Experts of a small language model.
Size: width 224, vocabulary 10482, 46M parameters.
Below are experts of layer 11 (counted from 0) of a mixture-of-experts language model. Rows are named router (the router's row for the expert), up (a neuron's input weights, with its number) and show model dimensions 0-223. Each number is 128 + 32 x the weight over its row's rms, rounded and kept within 0 to 255.
After each expert's rows: a language model's description of what the expert responds to; "comes after" lists some tokens at least twice as common just before its tokens as in all text. This comes from a sample of Wikipedia text that the model never trained on. Tokens count by the router's weight.

# expert 9
router [156 130 179 181 140  92 136 122 117  52  97  73 102 140 133 121 101 153 107 121 103 132 108 159 128 143 122 152 204  83  70 131 143  96 145  73  82 110 188 161 133 136 145 124 151  96 125  75 115 129 157 101 117  84 145 201 150 119  79 121 146 124 155 135 104 121 117  87 133 108 139 116  48 125  95 136  89 114 176 147 144 130 123 134 144 112 121 120 131 132  78 129 117 131  68 116 154 132 229 114 170 119 101  97 108 196 139 122 158 122 128  77 169 140  69 127 110  92 133 126  69  96 136 155  95 103  77 148 121 145 171 154 149 100 154 110 142 156  89 127 136 134 161 177  64 111 119 160 130 159 101  86 110  36  68 132 143 137 135 138 102 160 139 115 155 140 163  71 136 104 165  88  94 119 110 152  85 125 141 101 211 112  89 160 117 126  97  92  96 144 135 128 104 119 166 175  59  88 153 123 145  98 123  96 131 103  96 182 144 145  82  98 139 128  87 138  43 172 148 140 142 166  79 183]
up1 [142 105 187 208 134  57 116 135 172  64 136  93 184  86 122 211 158 120 161 146  97 121 203  94 116 110 113 159 116  87 195 126 142 138 133 117 101 144 177 119  51 171 159 123 193 149 127 130 146 103 164 155 118 159 103  95 118 123 133 137  90 140 171 135 179 108 138 116 113  67 105 120 156 106  54 152 130 139  99 107 157 203 137 115 146 146 144 169  69 133 112 163 101 124 132 137  85 196 137 116 220 132 118 139 149 131 112  99  70 175 118 187 150 145 104 127 111 159  91 146 146 103 143 130 120 129 157 181 165 149 153 141 181 130 113 146 103 113  19 106 135 157  63 149 205 128 114 130  72 107 152 143 182  84 129  69 130 137 104 133 110 108 117 141 152 134 120 172  95 127 160 116 124 149 108 140 129 136 106 101  92 125 169 110 109 178 168 115 112 130 166 110 155 118 160 132 176  95 165 134 117 143 123 124 153 168  94 121 142 110 123 138 160 155 136  87  86 150 147 108 142 104 164 143]
up2 [115 160 125 135  93 143 119 139  68 114 226 196 191 126 214 117  98 122 147 160 123 121  83 162 173 121  68 118 150  70 137  69 158 108 128 124 163 201 152 119 123 153 111 158  93 139 134 139 156 180  97 166  58 145 130 159 106 170 156 100 142 104 106 135  99 117 140 110 169 139 122 146 102 103  51  83 128 159  98  57 119 125  89 132 111 124 142  91 100 199 122 114 107  77 150 161  94 132 143 105 148 116 133 138 139 134 145 120 150  89 135 161 176 139  74 146 140 129 179 164 106 156 141 173 115 146  36 163 126 138 121 137 121  96 115 103 125  57 115 139 125 113 154 118 151 122 114 145 164 168 183  84 171 165 127 102 143 152 143 118 130 107 142 114 126 111 131 132 104 147 112 100 100 119 170 185 136 159 168 131  75 150 104  89 128 148 148 103 121 155 132 167 164 101 200 168 139 119 168 122 105  59 141 125 102 109 116 218 169 182  80 166 157 143 151 130 136  82  96 184 145 122 120 143]
up3 [214 104 141 129 155 162  92 143  94 121 100 118 129  93 122 114 128 107 157 160 142  68 155 134 145  79 147 160 185  56 116 155 173  79 154  71 108  98 159 113 180 104 150 176  89 110 143 126  98 119 194  61 122  47 144 142 130 103 102 109 124 176 139 101  66 124 165 180  92  90 172  88  66 139 144 126 147 118 109 141 152 129 112 144 134  98 104  90  79 219  84 148 149  86 116 132 144 151 129 121  99 149 167 136  93 137 109  92 147 129 136 117  85 136 182 139 122 103  85 135  51 137 126 116 108 157 117 172 143  94 118 123 179 135 134 113 123 103  96 182 149 148 144 123  85  80 136 125  92 134 103 128 116  74 127 202 140 140 118 160 146 156  68 121 102 138 162 130 123 102 144 121 109 152 143 110  73 129 144 147 134 137 109 180 107  63 113 125 100 145 112 140  50  68 157 131 107 131  94 182 127 103 129 130 138 119  66 124 117 211  81  84 141  90 139 124  49 131 138 100 106 132 123 162]
up4 [146 124 169 130 172  79 122 126 144  85 125  48  99 159 140 116 165 109  99 127 145 112 150  79 131  87 123 133  83  85 139 130 159 156 109 134 148 114 150 166  92 127  99 140 156 144  84 101 131 176 141 139 134  65 119 154 127 137 142  71 122 113 174 144  92 143 166 108 135  82 217 163 140 110  92 125 151  91 212 164 136  89  86  66 153 185 111 137 154 116 111 120 146 144 172 135 121 119 161 113  99  74 129 183 122 117 205 212 212  54 100 144 142  71  97 113 141 112 190 130  83 132 135 160 131  95 141 162  76 142 112 105 111 141 154 130  81  51  93 137  76 143 127 134 109 121 127  76 164  89  87 146 148 108 121 132 153 157 111 174 137 170 119 149  98 158 141 162 148  68 191  73 128 164 167 153 147 104  94 154 135 135 114 138 122 126  79 167 161 132 161 168 118 101 115 137 110 144 136 138 173 102 122  90 134 139 154 177 118 128 206 136 121 141 113 139  98  88 138 158 151 172 175 124]
What it handles: Word starts in politics
comes after: " the", " a", " of", " C", " an", " The"

# expert 2
router [136  93 201 144 126 135 136 123 196  43 183 129  98 127 108 181  56 140  71 128 149 119 148 110 100 143 179 133 253 131 155 143 125  62 122 153 129  96 160 121  99 147 125 114  82 103  61 117 167 104 138 116 156 139 223 135 191  67 124 172 127 129 108 131 124  95 172  72 122 126 144  97 195 153 134 148 129  98 163 146 122  88  91 203 132 148 116 144 140 109 127 125 131  64 199 168  80 141 137 109 116 146 107 102 105 143 162 136 100  66 158 169 164 191 149 151  62 136 119 116 106 126 146 178 139 117 156 135 140 141  89 125 120 133  87  98 133 133 108 118 160 135 113 106  79 111  80 168 129 102 135 145 113  87 144 126  93  89  97 154 110 125 177 136 154 181  92  88 138 111  84 125 164 104 148 158  89 135 116 145 140  85 109 147 116  93 121 145  93 126 153 107 154  67 173 153  64 122 143  94  93 114 146 102 150 108 177 136 129 102 110 132 103 140 139  81 106 136 158 120 112 147 140 156]
up1 [ 91 122 126   0  73 106  94 110 148 130 119 184 174 162 147  81  54 145  34 180 118 137 154 182 125  99 139 141 200 126 135 136  51  84 136 137 122 142 104 151 102 145 113  99 120  73  99 129 133 120 144 143  99 145 115 137  98 150 129 149  97 143  70 100 146 107  38 127 191 107 160 123 135 142  64 118 125 164 121 156 120 120 112 162 125 175 141 111 136 107 111 105 181 103  99 151 141 137 100  77 126 152 132 119 121 124 113 137 139 169  99 161 125 120  68 166 167 122 144 188 166 121 124 139 158 169 141 183 122 123  60 181 103 143 119 132 171 146 109  74 177 117 136 151  72 106 123 154 129 134 161 106 109 135 142 156 104 116  83 151 106 140  62 136 137 141 106  80 206 124 141  84  93 118 167 143 108 134 118  85 120 107 125 112 127 106 123 145  91 159 170 128 146 104  99 109 145 160  89 131 134 202 134 137 108 141 141 106 138 133  84 185 152 116 107 108  99  72 162 138 126 161  69  80]
up2 [103 193 127 120 124 125 104  94 122  56 139 122  81 118 151 153 109  67 157  48 162 104 142 118  98 163 106 155 139  79 136 201 129  80 101 150 152 160 181 174 129 125 130 125 206  85 142  96 139 148 104 133 128 146 131 116 158 179 182 104 172 137 147  58 134 111 161 144 135 136 166 153 151 111 137 169 117 123 126 114 155  99 200 114  87 151 137 169 105 106 154 164 120 144 126  95 158 118 141 150 183 123 176 148 157 142  46 153 128 124 109 143 118 118 132 148 119 161 146 158 157 123 114 131 197 115 149 171 129  72 154  76 152  75  70 160 136 128 192 161  85 146 112 131 126 142 144 108  92 150 100 141 173  88  77 130  86 131 154 148 132 117 120 111 149  78 120 143 113  92 114  94 134  80 137 139 173 167 146 153 157 101 117 166 115 152 102 121  85 114  94 138  78 148 122 173  70 117 167 119 113  98 108 185 114 119  86 108 163 100 189  99  94 134 126 120 107  47 144 226 131 198 143  97]
up3 [ 75 103 115 117 149  97 135 129 143  97 133 168  97 130 129 188 104 146  34  93 197 182 161 160  85 155 123 138 145 129 130 135  69  89 163 183 159 170 161 120  78 148  90  98 166 177 179  80  90 128 169 198 122 112 138 131  87 114 198 153 128 117 127 131 142  97 116 183 109 163 131  91 122 156 200 121 182 130 121 139 143  94  75  95 120 131 103 100 129  90 120 145 164 105 109 194  98 107  99 191 139 174 118 121 142  98 169 128 140 124 104 151 103  80 124 163  87  96 147 160 148 234 155 138 109 162 123 175 146 139 130  55 156 157  91 135 195 116 124 123 182  92 145 124 167 103 138 139 103 132 143  90 117 102 177 106  60 131 128 123 105 150 167 117 134 111 104 153 103 146 114  89 203 196 131 191  86  89 160 172 167 107 121 161 109 116 114 128 133 111 111 108 120 108 145 133 139 124 145 139 108 143 126 175 121 153 144 114 122 152 135 154  89 111  95 151 101 121  92 131 148 136  57 105]
up4 [158 159 115 193 138 122 143 144 153 118 131 109  80 154 147 139 201 135 187  72 108 116  87 148 164 133 133 158 150 217 106  97 125 176 111  88 121 164 120 115 164 138  52 129 125 172 136 126  89 160 114 116  91  77 144 161  80 211 106 177  91  59  76  77 134 161 165  62 131 109 102 128 118 178 130 101 124 120 100  80 176  79 142 123 113 129 145 155 136 156  84 131 151 127 144 138 134  94 105 129 165 153 202  90  90 184 139 155  69 109 134 168 181 131 138 152 166  58 169  86 171 140 109 179  58 149 146 150 203 162 150 119 116 150 171 114  82 130 153 120 166 141  97 106 139  67 110  78 160 138 167 100  90 113  96 152 114 107 148 121 111  97 155 132 100 123 140 160 113 142 121 117 107 130  85 123  96 162 101 142 121 164 121 116  86 159 130 158 159 117 160 128 125 111  96 137  75 116 131 140 122 117 136 110 174 181 130  49  77 138 104 116 153 163 149 139 105 109 167 136 172 141 140 128]
What it handles: Numbered row starts
comes after: "\n", " |", "|", "°N", " 1", " "

# expert 10
router [ 86 142 163  97 125  92 118  85 109  76 148 126 135 120  91 166 138 122 124 100 128 131  64 193 102 168 165 162 216  86 135 130  92 100 166 128 152 139 158 145 152 149 137 172 112  67 124 116  80 168 150  98  56 144 146 115 159 143 127 147 110 122 123  88 131 109 175  99 172  85 117 100 161 105 127  82  83 134 147 206 131  52  80 135 112 115 145 121 117  60 106 148 163 125 123 161 128 126 176 179 116 141 141 172 169 128 132 143 122 132 137 118 220 164 102 128 125 163 137 163 124 117 124 139 102 139 160 141 151 114 146 155 153 124 134  79  70 164 117 134 107  97 148 179 121  75  89  96 119  89 155 148 123  85 101 143 144 120  93  74 151 147 159 156 145 106 121  63 103 129 111  69 111 109 152  99  34  93  88 152 198 160 112 142 106  78  89 136 106 130 139 144 184 105 164 156 179 124 141 216 101 115 104 120 108 128 118 157  69 141 165 120 106 111 160 131 109 135 104 140  86  52 138 136]
up5 [120 117  76 100 133 141  51  93 159 118 163 119 121 143  97 132 108 104 146 147 134  65  75  89 165 116 114 158 118 171 120 110  90 198 130 130  83 134 141 147 131 127 143 138  75  94 119 155 130 144 145 101  99 127 159 110 131 106 100 102 180 128 126 143 112  59 124 165 107  71 127 145 180 128 212 111 155 148 157 124 141  32 146 103 112 147 121 133 123 114 105 100 140 129 100 161  92 136 164 160 187 122 139 201 139 183  77  65 106  90 108 154  99 125 101 142 114  41 206  80 135  86 111 154 181 148 240  98 178 143 162  54 138  54 132 135 108 131 199 153 199 175 133  97 184 109  81 164 134 135 132 106 127 145 102 139 113 134 131 122 101 122 151 115 103  65 119  99 102 157 155 155 164  82 137 112 120 129 143 116 117 130 113 168  70 114 164 113 128 109 171 126 128 160 132 126 133 122 140 157  94 153  67 158  97 160 112 121 131 126 146 143 122 118 159  75 131 136 149 130 111 128 134 124]
up6 [ 76 136 147 103 105 118 140 187 113 120  95 101 161 101 119 103 158 115  97 158 176 131 139 146  79 109  83 169 168 132 101 145 111  69 141 197 160  99  65 103 136 117 122 146 153 157 134 133 119 135  76 110 167 162 149 130 172 162 138  91 151 131 184 105  81 128 127 129 141 108  76 162 161 146 114 140 100 146 139 142  29 112 159 130 121 129 154 116 179 134 145  86  92 133 108 120  80 204 105  98 137 202  98 123  80 156  56 105 123 132 164  62 108  97 115  89 134 100 150 170 143  96  56 115 103  99 155 153  56  88 128 151 101 123 136 101  99 144 100 141 119 118 159 123 108 144  86 115 231  83 127 106 157  91 112 159  84 157 170 145  79 170 163 108 190  55 146 139 134 109 121 136 115 118 125 177 122 115 173 120 150 164 142 151 163 146 130 126 159 114 172 156 119 148 147 209 193 142 138 153 112 123 133 132 133 131 195 154 177 110 177 117 119  95 133 143 173 121 127 123 112 100 155  87]
up7 [106  93 124  98 127 145 102 105 182 126 116 175 114 125 140 115 119 116 124 162 190 181 121 121 120 184 222  88 119 179 163  66 166 139 161 139 110 165 184 193 156 199 148 140 131 108 136 161 123 114 157 189 158 125 107  80 161 150 126  90 127 121 156 153 105 122  95  93 164 141 140  82 173 140 140 172  82  95 171 109 139 101 119 126  94  66 191 142 184 124 139 130 128 137  94 117 114 115 174 153 129 102 143  80  52 140 139  82 182 155 116 151 148 123 120  74 126  90 172  88 138  79  64 158 136 137 126  93 149 170 167 171 156  93 142 101 143 134 151 157 149 149 107 135 137 145 174 149 150 132 102 118 106 167  77 157 191 169  82  84 180 142 138  95 112 107 135 145 125 101 117  89 127 129  90  89  94  73  98 162 188 162 115 146  81 130 127 171  52 133 146 109 163 171  79 116 135 103 107 156 107 143 132  72 134 160 113 123  67 128 142  92 110  68  78  97 125 148 105 135 126 120 128 124]
up8 [ 89 157 138 145  89  91 108  77 103 141  82 139 107 138  93 109  99 132 122 152 144 126 129 141 149 152 190  87 117 102 144 107 161  78 115 125 143 134 119 182 141 126 121 173  83 152 121 108 104 146  78  44 176  82 129 121 130  52 147 189 182 129 122 122 123 167 122 101 139  93 138 106 134 129  93 139 118 122 118 131 142 152 110 164 155 121 117 146 145  74  66  89 112 110 130 112 126 152 131 169 198  86  99 135 102 114 124  67  80 123  93 107 174 127 102 119 128  99 133 107 134 117 157 153 133 103 140 109 112 128 170 105 128 122 182 146  90 138 139 173 111  79  86 166 184 157 104  94 117 121 171 207 165 151 176 112 138 109 132 124 117  41 105 155 177 117 134  75 170 116 135  62 110  90 152 178 136 104  90  93 141 150 139  69  44 147 107 127 180 154 151 150 125 106 143 165 142 145 129 160 107 184 139 179 120 146  29  81 143  66 123  66 120 141 140  67 155  71  92 126 119 108  97 121]
What it handles: Infobox field labels
comes after: "-", " |", "|", ";", "\"", " –"

# expert 13
router [ 63 109 114 153 156 107 164  64 150  25 141 123 149  75 155 103 134 113 123 171  68 102  84 159 115 174 150 209 169 139 117 119 114 107 159 144 120  88 150 174 110 112  78 129  85  90  59 134 158 170 141 109 155  78 144 196 140  59 167 182 157 102  73 113  42  68 105  48 182  29  57 171 132 134 127 120  92 101 183 151  94 104 146 117 141 120  74 132 180 115 132 123 172 159 131 134 123 168 142  92 138 123 115 114 134 178 132 164 136 125 146 131 170 150  93  55 116 142  79 181 158 110 116 131 106 120 163 127 179 151  86 113  91 109 152 119 127 159 127 115 118 106 125 126  83 149 117 159 118 127 125 140 139 135 105 169  96 143 111 102 164 130 104 108 112 163 123  68 151 106 131 161 126 122 155 184  89 102 124 145 132 137 123 119 147 127 138 114 136 107 172 148 151 108  84 142 114 115 139 175 112 163 144 100 145 149  97 148 133 173 142 106 134 151 100 152 133 184 147 146 120 105 100 162]
up1 [ 98  79 144  89 131 115 150  95 156  66 142  67 159  99 159 128 167  85 125 149 149 137 175 185 147  85 170 129 136  30 125 162 125 143 119 153  71 137 121 140 123  70 146 110 116 117  43 109 175  91 103 124 145 147 137 112 162 123  80 127  94 151 125 153 146 127 229 174  79 147 154 119 143 159 171 162 149 108 146  92 166 124 154 188 134 129 108 131 172 149 106  92 137 125 112 121 156 112 133 106 140 113 103 127 106 147  90 151 165  68 134 113 129  73  99 119  81  61 124 126 158 118 156 108 112 132 156  84 121 109 140 118 156 160 106 109  87 102 156 159  71 143 108 119 126 137 153 137 146  79  88 139 103 147 171 157 128 106  87  65 141 110 136  35 105  96 122 118 145 138  96 111 111 155 153 103 117 117  86 170 122  98  56 148 129  78 155 192 137  79 113 135  97 188 136 137 176 143 145 137 135 121 137 137 139  99 154  84 131 108 118 182 132 164  11 130 112 149 127  93 122  56 134 129]
up2 [ 98 202 108 154 117  80  95  73 207 151 143 125 107 131 113 133 170 107 167 195 126 157 106 113  72 128 133 187 163  85  87 202  95 169 159  99 116 135 103 128 126 146 152  96 165  37  96 145  62 168 130  98 166 136 110 157 126 114 185 172 157  90  69 106 123 117 114 141  99  83  86 149 162  85 120 100 107 117 176 129 143 159 156 130  88 101  82 120 120 171  49  76 155 107 172  96 136 169 144 172 210 149 139 110 173 121 120 154 141 121 126  80 188 143 134 115 128 169 137  87 166  69  93 173 129 105 120 127 132 152 144 161 178 152 145 147 147 131 108 121 152 121  77 137 185 113 134 147 164 142 164 121 136 162 129 112 120 149  64 131 165 102 106 111 109 137 172 137 109 105 104 143 105 118 131 116 112 103 134 110 154 166 119 140 130 172 106 130 152 139 141 126 147 150 157 130 123 124 169 135 142 123 203 125 150  87  35 144 134  87 155 159 120 127 128  62  74  97 117 154  92  76 118 110]
up3 [114  99 140 121 146 143 138 181 105 123 166 101 137 141 133 156 116 111 138 181 101  93 148 138 153 149 104 128 183 166 120 140 129  94 119  94 139 105 160 126 132 116 134 153 157  82 185 137 116  81 178 124 101  97 104 115 135 146 160 174 120 129  79  86 120 152 105  93  96 152 145 126 123 167 132 161 141 106  94 149 118 103 173 127 137 102 101 150  58 187 139 135 119  99 142  95 133 177  96 146 192 129 104 139 148 145 154  48 142  60 130 110 113 127 115 119 118 186 128 145  60 153 130  80 121  92 159 110 149  71  84 133 101 148 127 139 133  86 190 139 160  79 162  83  88 158 140 148 157 151 153  82  90 224 151 142 177  97  82 114 109 139 118   5 128 197 136 143 139 186 162 152 158 178 104 166 146  89 105 145 108 168 130  82 134  93 132 149 118 105 186 123 144 181  87  97  98 103 128 194 119 136 113  85 113  96 124 159 110 131 106  44 155  95 105 149 120 152 176 155 133  73 148 165]
up4 [151 209 128 147  82 150 117 135 107 113 175 149 112 120 175 131 163  93 135 122 129 125 138  92  91 173 109 154 139 153 120  84  95  83 149 101  75 105 133 144 105 141 130 160 114 115 146 115 131 146 137 147 126 127 145 112 117 136  82  89  98 111 154  91 136 107 117 151 135 118 163 105  82 120 171 133  92 127 185 148  98  94 158 164 119 102  94 116 161 113 129 169 222 164 119 143 162 142 155 129  85 128 129 166 117 136 130 157 113  60 151 154 171 118 194 133 100 164 178 104 108 158 141 138 220 173 134 151 133 181  99 167 192 105  85 126  93 103 115 126 129 153  89 125 121 169 146 156 145 114 108 181 135  89 136 111 128 110 138  64  96  66 208 118 139 152 118 139 139 184 113 161  98 161 113 181 131 150 120 151 239 155 155 107 158 109 126 111 160 151 121 206  89 135 109 137 100 133 126 181 209 149 135 123 134  91 114 173 149 136  57 133 115 133 179 198  94  91 143 122 174 156  96  67]
What it handles: Determiners
comes after: " of", " in", " at", " to", " for", " with"

# expert 1
router [116 123 163 145 129  79 131 117 143  52 145  94 164 145 140 239 128 118 143 124 164  83 103 144 152 138 115 188 161 117 171 103  90  91 161 134 113 151 114 182 118  99 120 114 127  62  82  83 117 168  83 140 120 134 170 160 134 152  77 113 131 109 102 117 104 118 109 112 137  87  51 135 162 122 149 175 119 126 100 125 115 124 138 161 129 130  84 141  77  88 133 124 156 149 150 147 159 187 208  94 131 173 116  92 157 158 118 170  99 104 155 183 116 131 104 120 170 148 100 189 101 163 152 134  62 133  95 130 152 147 111 115 122  73  59 141 121 144 116 161 114  88 157 151 144 145  80 108  97 130 143 123  79 114 125  97 181  83 133 112 222 131  69 118 130 179 118  42 136 118 121  25 138 133 141 105 107 134 132 144 125 136 112 104  86 124 151 130 107 167 123 166 185 119 106 145 122 113 112 172 132 152  88 126 155  99 114 118  68 155 146  92 102 189 142 105 102 163 158 147 112  81 142 181]
up5 [148 127  71 133 137 102 139  99 151 156 162 115 200  91 102 149 212 116  56 102  96 138  89 137 173 167 126 157 122 155 156 103 107 119 144 170 111 179 140 144 128 137 157 111 134 153 133 105 149 109 131  90 133 137 145 181 195 136 168 143 104 168 128 169  98 140 136 177 120  87 155 128 112 113 141 115 165 142 112 131 135 171 172 143 102 117 157 115  38 166 156 105 170 101 134 107 152  94 171  97 118 122 113 111 133 162  84 150  54 121  94  91 160 148 115 119 182 169 161  80 150 134 127 114 110 109  88 149 134 184 101  69 136 191 184 146 104 115 186  92 111 120 146 124 150 106  84 134  89 144 108  93 122 168  84 119 102 152 138 205 183  93 189 154 149 121  91 107 128 118 180 189 109 152  93 102 153 141 168 122 130 133 116 148  95 159 144 156 169 111 130 197 181 137  80 112 110  89  92 147 148 116  68 107 107 155 138 136 159  79 164 115  79 207 174 145 130 174 178 151 113 141 101 155]
up6 [ 72 153 101 242 133  87 113 105 127 120 119 164 192 140 140 139 101  72 139 124 144  99 156 190 163 126 111 112 137 153 121 109 132 170  76 123 103  73 188 151 119 125 104 151 162 118 125  72 129 147 134 183 145 166 165  97 139 108 103 118 130 104 154 124 138 146  67 165 139 107 106 135 132 136  92 148 143 203 126 149 160 111  94  94 124 161 173 139  92  65  94  85 123  94 128 173  80 101 103 154 151 168 130 159 191 159 113  91 105  80 183  85 113 110 177 158  84 152 157 144 170 150 128  88 150 113 131 135 114 110 120  89 149 152  65 166 129 155 162 166 150 142 119 133 174 122 155  77 178 183 160 151 138  77  73 164 128 162 122 139 130 123 103 169 103 118 126  97 140 111 173  72 118 162 147 116 108  91 163  95 132 107 109 107  82 133 148 124  97 128 134 147  81 101  88  60 150 100 125 156 128 113  81 107 134 131  76 115  74  88 142 136 134 228 144 134 125 171 103 142 136 129  44 134]
up7 [ 92  85  85  65 100 148 126  77 176 187 139 158 119 130 166 184 128  98 130 157 118 164 115 163 140 145  96 181 127 102 105 136 129  98 150 133 225 142 131 122 162 173 106 155 110  80 129 143 168 126  93  74 120 109 127  99 114 148 141 151 122 131 151 140 124 119  93 123 100 120 124 138 202 143 110 146 147 125 105  72 138 116 119 165  84 146 135  50 113 146 137  92 105 118 174 156 105 159 124 132 178 196 129 135 105 154 111 129 128 167  88  83 116 133 189 116 152 177 102  84 116 201 107 137  98 181 159  86 155 116 105 148 123 110 147 153 121 159 148 148 106  76 131  63 141  97 126  38 136 181 123  68 114 137  69 143 139 125  71  86 130 144 157  66 142 104 177 117  66  98 146 113 109 173 107 125 176 128 118 104 119 156 140  71 206 156 196  74 130 133 149 166 144 160 174 149 105  91  82 121 106 127 143 195 162 153 194 128 103 148 122 120  98 140 113 102 136 133 110 103 155 136 108 119]
up8 [127 112 125 128 135 106 105 145 116 104 156  38 140 151 175 230 119 126 111 125  86 134 110 152 186 126 143 183 144 143 125 146 143 130 116  95 149  95 122 177  92  73 124 162 124 107 157  88 173 157 108 110  85  85 137 119 149 185 105 141  97 158 122  85  99 147 151 115  97 123 101 159 162 114 143 156 169  86 182 130 157 169 125 154  87 113 114 179 150 101 200 121 162 127 142  98 106 167 122  98 124 127 142 187 120 210 117 109 196 161 147 151  94  29  98 113 109 137 120 130  97 133 146 113 114 157 111 106 166 167 119 114 115  98 145 138  77  79 166 125 124 114 105 142 133 149 137  86 101 109 139 100  90 118 115 123 159 174 131 216  67 141 116 109  37 128 178 129 142 123 134 113 112 135 136 160  97  61  94 174 174 111  94  80 160 164 108  79  98 149  76 119 183 147 124 119 133  99 101  90 124 145 103 183 107 115 114 135 122 135 147 138 184 107 152 115 143 196  67 107 112 178 128 109]
What it handles: Sports results and careers
comes after: " |", " a", " was", " his", " first", " he"

# expert 12
router [135 129 165 140  75 114  84  79  90  89 130 126 128 100 121 165 119 134  73 137  75 117  68 162 159 174  81 207 164 154 149 148 117  65  78 152 161 141 202 130 137 121  93 108 111 108 146 144 114 107 122  70 127  90 109 208 114  95 110 168 118 129  88  98  79 128 178 100 159  44  82 171 119  98 154 130  75 128 136 156 124  80 161 142 121  63  34  98  71  42  96 108 151 122 160 135 119 179 174  74 127 107 116 147 127 115 160 141  88 100 102 133 137 165 126  77  88 129  88 170 107 110  86 124 110 116 135 143 119 143  90 110 211 137 143 138 143 123 155  71 135  87 137 121  91  99 130 116 139 129 112 128 146 116  76  99 131 124 188 138 139 140 122 140 152 103 130 115 111 137  96 112 156 104 150 171 121 125 120 131 128 151 117 155  66 156  57  82 100 129 117 149 145 124 109 150 121  33 112 165 142  93 156 141 159 135 120 161 127  81 161 102  85 138 117 149 122 152 107 153 104 142 127 177]
up5 [176 103 133 133 152 138  75 113 121 148 176 124 134 129  84 138 166 182 119 178 145 107 130  75  80 119 131 131 163 166  90 158 136  86 126  96 147 166 145 198  77 172  97 195  44  87 113 122 177 103 147 128 129 112 136 123 130 100  98 103 107 125 172 151 111  89 100  96 147 129  95 102 127 133 114 104 153  98  92  79  96 123 118 135 121 173 134 143 105 108 158 143 113 133  98 122 132 141 116 148 111 144 118 106 131 117 116 173  79  68 151 135 108 116 197 128 166 108 109  92  95  88  89 108 161 182 188 145 147 132  95  76  32 161  66 150  97 177 119 147 164 126 142 121 132 153 171 132  96 184  97  91 140 121  72 150  93 149 152  83  53 191 105 123 100 114 107 149 113 115  97 105 138 175 100 142 114 146 144 129 135 164 184 170  62 112 101 123  98  84  92 127 163 142  90 114  83 137 141  79  74 158 137 177 133 162 118 106 167  70  77 179 137 163 100 116  86 159  99  81 126 151 167 148]
up6 [170 115 112  91 109  77  47 170 136 161 150 104 128 154  90 135 139 164 107 139 139 128 137 106 142 110 142 182 165 149 128 170 129  91  89 179 116 132 153 145 134 138 196 131  91 179 221 135  75 117 133 110 148 155 160 151 119 112 151 123 143 174 128  78 105  47 130 129 138 135 131 158 130 103 156 194 140 107 109 131  47  83 137  79 149  91  99 124 111  50 152  72 104 158  72 161 172 148  91 132 152 106 181 134 162 130 111 126 180 112 145 157 140 171  68 121  46  92 147 168 119 180 175 130 108 105 160 158 108 166 140 101 154 118  94 159 184 110 159  73 137 136 170 183 121 136  87 184 204 162 148 146 100 169 109 129 136 173 182 152 125 154 138 142  85 148  93 117  89 139 119 149 139 113 114 140  92 152 127 137 129 110 134 104 166  88 133  96 122 138  90 153  99 193  90 107 132 118 108 110 124 120  96 117 119 104  98 185 159 159 142 122 132  84 161 141 177 148 101 167 109 166 170 114]
up7 [139  67 148 183 127 131 123 111 165 140  97 103 107 102 136 182  95 173 119 121 151 111  96 145 208 164  88 138 127 135 110 138 134 114 105 124 100  71 152 122 103 114 144 168  75 159 151 186 150 116 135  84  85 122 151  97  77 141 116 132 163 157 167 117  63 112 103 142 107 121 140 187 161 111 153  94 150 144 113  88 192 143 133 106 105 122 106  77 161 135 167 129 189 133 125 113 146 123 115 125 138 132  68 125  81 130 149 134  87 124 167  72  47 140 109 115  97  98 106 154 121 152  75  87 134 187 149 136  91 158  99  72  95 136 116  95 166 144 111 170 151 128 127  75 143 169 128 142  98 181 105 159 150 156 112 133  96 204  73 126 188 126 163 142 147  99 189 102 142 171  79 143  63 112 118 134 109 143 123  66 108  62 123 149  62 132  99 135 154 187  64  84 148 127 173 121 137 138  78 100 142 131 178 161 123 156  54 150 150 145 112 111  99 168  75 135 122 108  92  95 102  89 147 119]
up8 [120 139 155 123 162 147 132  97 166 144 104 107  99 129 148  55 147 128 124 122 148 204 124 120 120 119 232 127 119 170  89 154  79 156 121 160 150 113 104 152 102 164 116 153  97 127 165 148 137 126 134 108 116 113 158  85 121  72 137 120  82 148 197 115 125  80 110 121 142 198  95 115 112 127 154 142 115 159 117 167 103  77 167  92 129 130  97 121  72 104 170 116  95  69 100 115 130 118 192 103 137 211 140 181 169 193 138 158 160 112  68 164 136 137  93 146 115  54  56 205 130  74 125 208  85 121 169  95 113 171 135 115 189 142  99 143 108 155  93 119 132 135 149  91 118 122 134 120 120 159  99 158 155 120 127 100 168 123 104 101 158 177 134 197 119 150 163 125 135 157 133 182  98  83 181 115  75 119 141 118 190 107 130 113 130 128 128 146  80 141 164 184  89 172 158  80 153 124 177 131 126 101 175  96 132  67 106 136 123 144 136 138 124 139 145 109 134 142 128 135 184  89 140 129]
What it handles: Line breaks and sentence ends
comes after: "\n", ".", "==", " ==", " =", "==="